{"num_hidden_layers": 9, "n_experts": 32, "d_expert": 80, "d_shared_expert": 0, "hidden_act": "swiglu", "moe_layers": [0, 1, 2, 3, 4, 5, 6, 7, 8], "routed_scale": 1.41, "init_std_router": 0.0243, "vocab_size": 6054, "optimizer": "adamw", "learning_rate": 0.00136, "max_grad_norm": 0.5, "max_seq_len": 512, "train_tokens": 319300000, "max_steps": 6731}
Below are experts of layer 3 (counted from 0) of a mixture-of-experts language model. Rows are named router (the router's row for the expert), gate (a neuron's input weights, with its number), up (a neuron's input weights, with its number), down (a neuron's output weights, with its number) and show model dimensions 0-255. Each number is 128 + 24 x the weight over its row's rms, rounded and kept within 0 to 255.
Before each expert's rows: a language model's description of what the expert responds to; "comes before" lists some tokens at least twice as common just after its tokens as in all text. This comes from a sample of Wikipedia text that the model never trained on. Tokens count by the router's weight.

# expert 30
Description: Consonant-heavy syllables. Short pieces like up, op, ub, ib, art inside surnames and rare words (Kupšas, Kopka, Puppets), plus opening parentheses before dates.
comes before: " |", "a", "s", "l", "es", "st"
router [116 116  86 113 109  92 156 113 100 150 129  88 122 112 164 108 143 116 124 134  90 102 141 140 121 162 108 104 109  75  88 111 100 144 110 122 135 155 174 113 126 142 132 147 184 135 104  76 142 116 108 124 133 142 124 144 137  90 128 153 103 101  71 138 125  97  95 114 168 132 130 127 168 123 116 120 129 104 136 137 113 104 141 160 120 125 104 112 104 126 120 123  96 127 142 105 134  98 150 151 127 124 204 133 160 124 132 173  85 141 118 104 153 125 144 125 115 150  83 135 139 153 168 130 121 135 138 145 123 167 121 146 140 145  89 166 218 105 123  90 134 109 123 135 136 104 134 112 115 140 111 134 136 121 100 124 121  91 162 102 179 140 166 125 143 132 130 174  95 128 158 187 147 156 126 129 112 144 107 149 154 151  99 121 130 110 125 127 112 130 136  89  96 163 129 111 142  95 123 124 113 152  90 123 165 161 165 168 138 150 113 146 135 106  95 102 136 141 131 120 130  82 141 112 173 121 116 108 125 125  95  95 161 129 127 109 165 162 140 104  99 141 123 132 118  89 129 125 110 120 134 121 191 163 130 114]
gate0 [113 136 122 119 139 116 126 119 122 136 110 108 125 110 145 108 114 116 104  84 133 135 141 186 161  69 169 110 139 114 171 147 164 142 111 100  94 135 142 108 137 145 121 134 153  79 147 118 149 121 138 137 127 117 128 134 139 133 131 118 113 107 130 191 133 176 141 114 134 151 166  94 164 120 151 123 154 104 108 142 112  87 137 118 128 100 143 130 120 123 138 151 171 135 119  84 145 146 130 130 182 156 156 147 176 121 119 141  98 148 116 164 154 104 133  99  56 151  88 134 129 144 113 122 131 162 121 134 177  82  89 148 145 121 129 121 138 123 153 120  95 145 124 125 188 145 100 113  86 149 151 137 133 149  98 120 164  96 138  72 140 141 122 118 127 124 136 154 119 152 119 110 146 120 157 139  99 132 111 135 115 103  86 158 128 150 111  93 123 133 142 117  99 104 126 139 121  78  77 125 126 149 137 129 118 157 142 130 136 144 103 112 124 120 136  84 130 130 107 134 162 111 113 121  89 178 193 136 138 143 151 180 125 114 137  99 158 140 148 181 127 137 136 119 125 177 196 141 128 112 160 140 132 171 132 125]
up0 [123 103 128 117  96 137 127 116 126  92 134  88 115 133 146 121 123 125 108 102 200 152 113 112 113 143 157 167 120 157 139 109 149 105 170 123 105 191 134 139 109 172 110  88 132 141 171 126 132 125 169 134 107 111 140 114 171 114 108 133 192 133 155 127 153 132 143 121 145 128 136 113 157  94 170 123 133 162 123 151 113 130  96 109 174 134 102 105  83  79 142 148 134 127 124 123 136 111 146 141 165 131 130 148 111  96 173 116 156 132 122 143 173 129 201 124 154  72 105 150  97 165 152 122 184 166 156 119 146 126 160 144  99 113 100 134 151 148 155 169 154 154  72  95 171  87 102 154 133 116 139 112 115 130 118 122 107 113 125 146 148 151 117 144 123 124 147 127  86 133 123 139 116 154 124 100  83 113 104 122 105 137 121 168 155 128 114  85 122 116 110 106 143 159 145 125 176 105 142 114 162 103 133 123 128 159 165 119 116 150 122 144 112 140 113 112 157  84 106 133 112 138 121 130 126 146 134  93 122 106 148 165 158 141 107 121  99 143  93 129 144 126 116 136  87  97 144 107 109 126 126 148 157 142 108 146]
down0 [150 163 150 180 133 148 149 108 149 140 125 116 148 146 146  97 116 121 142  72 124 172 140 111  90 148 107 122  89 127 119 104 145  96 143 113 133 148 132 123 135 141 100 180 113 107 114 118 136 101  90 110 112 116 115 112 170 165 130 131 148 145 168 108 115 114 128  77 121 157 142 123 142 120 146 129 139 124  99  55 145 110 184 107 164 136 129 121 128 105 123 155 121 119 110  87 121 142 140 107 145  86 116  96 141 103 100 125 136 153 131 137 129 153 122 148 143 121 149 118 130 139 109 118 119 121 148 121 104 164 145 178 123 121 122 129 133 141 129 159 141 145 164 160 168 112 104 157 125 134 114 114 132 130 128 139  95 114 120 131 105 119 129 127 103 104 138 100 109 120 111 136 162 139 132 109 108 153 164  98 161 124 102 139  78 154 167 166 131 120 146 130 104 128 114 192 125 110 104  81 123 105 133 101 124 131 110  83 191 137 145 153  95 100 168 178 117 196 159 147 159 108 137 113  97 117 145 112  97 196  94  84 144  96 108 101 113 119 131 149 156 100 172 149 144 126 130 125 144 123 126 159 162 120 149 100]

# expert 0
Description: Mid-word pieces, table cells. Middle word pieces like ag, og, ss inside names and rare words, plus cell values in sports and election tables (Far-ag-ó, Shin-ag-awa, 10).
comes before: " |", ";", "s", " –", "u", "ar"
router [120 104 107 160 122 110 136 146 144  94 143 103 109 114 112 113 153 142 118 160 144 127  99 166 112 174 155 144 102  77 116 136 120 104  93 121 142 116 132 138 120 133 136 131 158 141 106  94 124 164 150 131 119 167  95 151 131 151 111 141 136 160 153 119 129 122 162 115 145 110 104 118 135 126 123 137  94 161 124 115 138 114 132  95 127 136 198 112 141 163 176  92 109 143 160 137 169 153 161 163 139 122  68  85 136 142 113 107 118  95 138 122 125  96 151  78 140 158 144 144 101 138  95 152 162 107 136 127 124 125 137 146 134 123  92 104 142 112 100 114 126 108  74 125 120 173 133  99 141 136 141 125 164 134  88 131 154 110  99  85 155 128  98 141 104 110 143 105 113 115 117 139 103 114 121 162 123 145 137  80 133 105 144 101 130  91 160 104 124  96 124 121 110 125 123 124 156 118 105 150 124 140 114 155  76 118 130 144 163 172 100  82 101 150 113 119  95 158  89  94 109 129 127 161 190 113 151 149 100  88 115 141  99 150 104  86 116 108  93 146 162  98 149 132 114 111 124 151 119  88 161 163 166 107 146 162]
gate0 [135 126 114 124 131 101 127 102  85 137 115 111 176 151 161 109 118 127 150 147 130 119 118  87 149 143 126 102 155 100  99 111 136 122 119 166 106 124 112 150 108 112 100 117 115 107 141 138 120 135 120 164 141 125 141 120 127 144 141 112 126  77 128 135 106 104 128 143 104 106 114 149 102 135 137 156 127 155 110 158  97 109 112 153 152 137 162 119 110  91 110 145 146 126 131 114 138 105 138 162 126 164 146  83  99 114 139 160 112 125  96 120 134 141  87 112 102 128  65 113 129 166 147  90  93 162 138 127 153  97 139 122 104 113 176 124 122 164 117 109 146 152 108 135 163 142 112  74  96  98 140 181 167 140  89 160 180 123 103  73 181 155 136 145 146 165 121 134 140 111 141  84 134 133 120 137 144 162 165  91 112 136  72 127 122 111 131 161 143 123 110 117 135 124 184 184 127 121 104 148 117 124 152  94 133 181 118 173 129 140 103 149 148 122 134 170 164 135 138  97 142 107 166 140 165 111 139 140  97 119 127 175 133 142 118 142 138 132 160 171 133  97 113 166 107 128 170 180 142 108 133  92 114 134 116 131]
up0 [102 149 108 113  94 100 127 113  84 146 114 142 110 117 116  84 109 148 110 108 121 130  91 143 183 128 103 123 144 190 140 117 131 111 111 174 124 161 152 134 169 138 172 134 116 151 126 172 128 100 106 103 124 123  95  94 106  87 138 108 136 178 157 112 109 118 129 129 116 150 147 100 134  94 101 123 151 186  97 131 157 163 132 138 125 143 127 149  96 174 110 115 144  93 109 123 142  73 117 141 119 104 142 116 132 111 130 151 138 123 152 124 100 150 126 134 129 128 133 121 121 132 144 136 130 137 122  97 155 103 112 136 100 104 160 130 100 164  99 158 124 171  85 131 110 160  96 102 105 129 117 109 111  98 113 130 141 148 146 124  92 136 143 132 116 144 138  66 159 134 152  79 168 132 143 109 135 113 199 120 200 143 110 165 140  90 153 144 133 171 130 130 129 117 122 129 163 137 109 164 107 106 122 117 117 113 126 129 154 152 139 121  85 158  96 144 135 128 101  91 142 120 104 129 143  82 102 155 124 164 127 137 128 124 113 125 137 123  61 112 136 132 169 147 148 160 144 139 120 127 162  95  99  85 123 146]
down0 [127 111 112 153 146 110 124 108 124 139 143 132 133 166 121 176 123  97 147 131 120 135 100 106 121 135 122  89 144 115 131  77 138  93 111 159 135 105 134  91 146 144 151 162 106 108 132 141 102 121 136 149  94 124  93 124 131 128 137 135 129 118  87 145 138 104 133 152  98 151 135 126 140 150 133 128 158 118 157 147 104 116 131 111 178 109 120 165 161 121 120 162 127  83 155 119 140 129 146 160 170 119 147 112 123 155 143 150 140 143 115 171 148 126 130 146 129 128 147 115 122  75  96 123 150 136 172 181 146 143 100 110 166  95  80 133 138 141 136 114  88 185 151 110 128 106 137 149 154  86 142 133 102 148 109 172 128 126 151 161 109 135 173 110 138 122 115 111 173 117 156 130 100 176 147 160 118 165 100 123 127 129 143 141 113 140  84 128 121 171 129 133  97 132 126 134 129 140  66  93 146 153 129 128 160 131 157 114 143 143  97 131 161 175 124  99  90 146  95 115 112  88 138 123 138 184 106 176  93 120  79 117 171 114 130 132  96 109 109 118 128 179  93 155 129 143  96 119 121 168 166 177 155 135 108 118]

# expert 3
Description: Name-ending suffixes. Final pieces of surnames, place names and words, such as ley, ford, er, ing, ard (Walker, Charlottetown, Boulevard), plus common English first names.
comes before: ",", " (", "'s", " and", " was", "\""
router [ 94 123 176 143 136 151 145 102 123 116 123 153 100 131 103 111  87  85 110  93 148 113 102 157 144 159 118 109 133 115 166 131  73  83 113 151  85 145 158  88 175 103 149 119  67 168 129 154 131 105 158 111 110 160 108 121 108 160 123 129 126 154 119 128  73 135 131 103  63  84 162 123 132 147 147 146 147 126 108 104 134 112 125 122  83  93 118 175 123 159 145 114 165 106  83 109 133 124 127  95 146 134 133 104 112 165 144 122 102 136 125 136 127 107 129 146 161  97 151 115 133  86 146  88  97 139 141 148 157 114 115 119  96 140 128 133 162 127  84 132 122 132 131 106 126 153 142 148 158 120 132 113 135  92 131 129 145 120 100 126 120 136 169 134 119 107 147 134 111 133 148 156 144 146 118 149 113 123 143 133 154 162 108 126 132 150 134 102 110 120 117 127 133 106  90 113 130 163 144  69 111 144 109 114 149 119 158 111 103 146  82 133 115 110 113  88 129 102 143 175 146 142 130 125 132  79 151 141 167 107 145 130 143 162 194 124 148 170 165 143 112 179 100 140 116 172 111 112 107 130 127 143 134 145 176 122]
gate0 [108 110 185 160 109  81 112 137  84 114 112 172 137 124 130 144 112 100  94 131  72 136 116 112 122 170 156 137  91 151  99 129 114 112 119 137 122 150 121 110 134 125 141 146 131 120 167 207 143 121 121  89  92 160 109 110 147  93 175  82 136 151 137 120  96 145 124  92 130 115 129  86 127 106 113 139 151 103 118 115 113 143 104 143 114 111 144 130  95 142 107 129 180 171 134 132 139 112  96 157 131 127 157 124 116 143 127 131 149 143 132 124 111 128 110 148 123  94 133 106 130 112 162 110 123 156 131  88 159  98 161 131 122 138  47 103 145 166 126 121 135 114 146 102 105 155 106 110 138 106 105  97 108 128 143 146 127 115  87 110 133 122 141  88  89  83 112 113 138 174 155 111 150 159 160 147  78  87 128  99 143 143 106  81 154 102 121 152 114 130  85 110 136 114 146 152 109 152 118  97 118 135 107 132 109 122 111 116 143 110 114 111 177 100 104 150 149 103 114 177 155 120 129 136 122 109  97 129 108 128  86 111 134  98 116 101 132  88 129 150 144 144 109 132 166 133 120  88  98  89 128  96 109 133 153 106]
up0 [141 122 130 133 143 127 122 126 135 132 158 177 147  77 134 147 156 166 126  99 102 147 152  91 126 124 110 141 135 107  94 101 121 148 177 129 138 127 123 106 106 171 142 110 139 169 148 111 154 134 150 140 136  96 110 149 136 116 134 127 131 117 140 115 142  92 110 112 110 143 138 137 113  91 166 164  82 113 126 123 156 101 103 116 154 144 107 143 188 170 154 100 113 131 163 143 154 127 118 110 150 163 130 118 172 136 151 140 127  94 130  94 149 133 134 153 113 143 136 101 151 102 157 110 134 107 111 160 119 149 144  84 135 139 114 139 120 187 121 142 116 141  82 109 147  74 104 186 127 103 123 154 130 139 115  78 128 122  71 158 128 127 134 147 118 166 112  80 116 139  97 145  57  90 144 118 148 107 142  85 107  81 162 156 106 103 137 144 114 124 141 159 128 157 114 100 106 107  97 134 120  97 112 119 110 124 142 160 113 140 108  94 134 145 187 132 149  85 182 120 151 105 127 119 147 161 155 100 134 122  77 139 128 121 147 120 134 140 120 170 136  98 141 103  82 110 120 156 121 105 140 101 143 119 140 144]
down0 [110 122 146 105  89 129 123 153 106 105 119  88 142 138 203  96  92 175 110 102 117 136 142 147 123 115  76 121 110 129  92 163 109 153 128 159  97 156 146 124 149 166 119 162 132 106  90 137 113 101 122 136 123 128 147  94 121 122 122 151 107 107 113 148 126 142 130 179 137 123 120 147 138 136 141 120 152  81 161 176 120 112 138 145 123 147 168 126 118 155 112 107 147 136  93 154 142 154 113 144  97 106 120 107 131 148 131 146 115 146 109 145  99 132 137 126 108  79 149 140 132 117 104 125 126 130 131  99 153 130  81 140 180 184 118 151 104 128 163 156 161 175 112 114 160 148 144 151 101 110 124 127 123 187 145 116 106 162 127 100 126 133 139 142 154 170 105 157 134 125 126 109 131  83 136 168 118 118 142 143 127 130 152  99 133 150 120 187 143 140 145 125 132 139 158 144 110  95 155 122 115 146 132  73 117 133 152 161 151 135 118 147 145 111 135 138 140 123 155 103 179  89  87 161 133 112 146  92 149 123 124 133 118 105 132 143 201 161 132 130 131 128 131  81 107 144 140 169 156 149 117  97 102  66  91 133]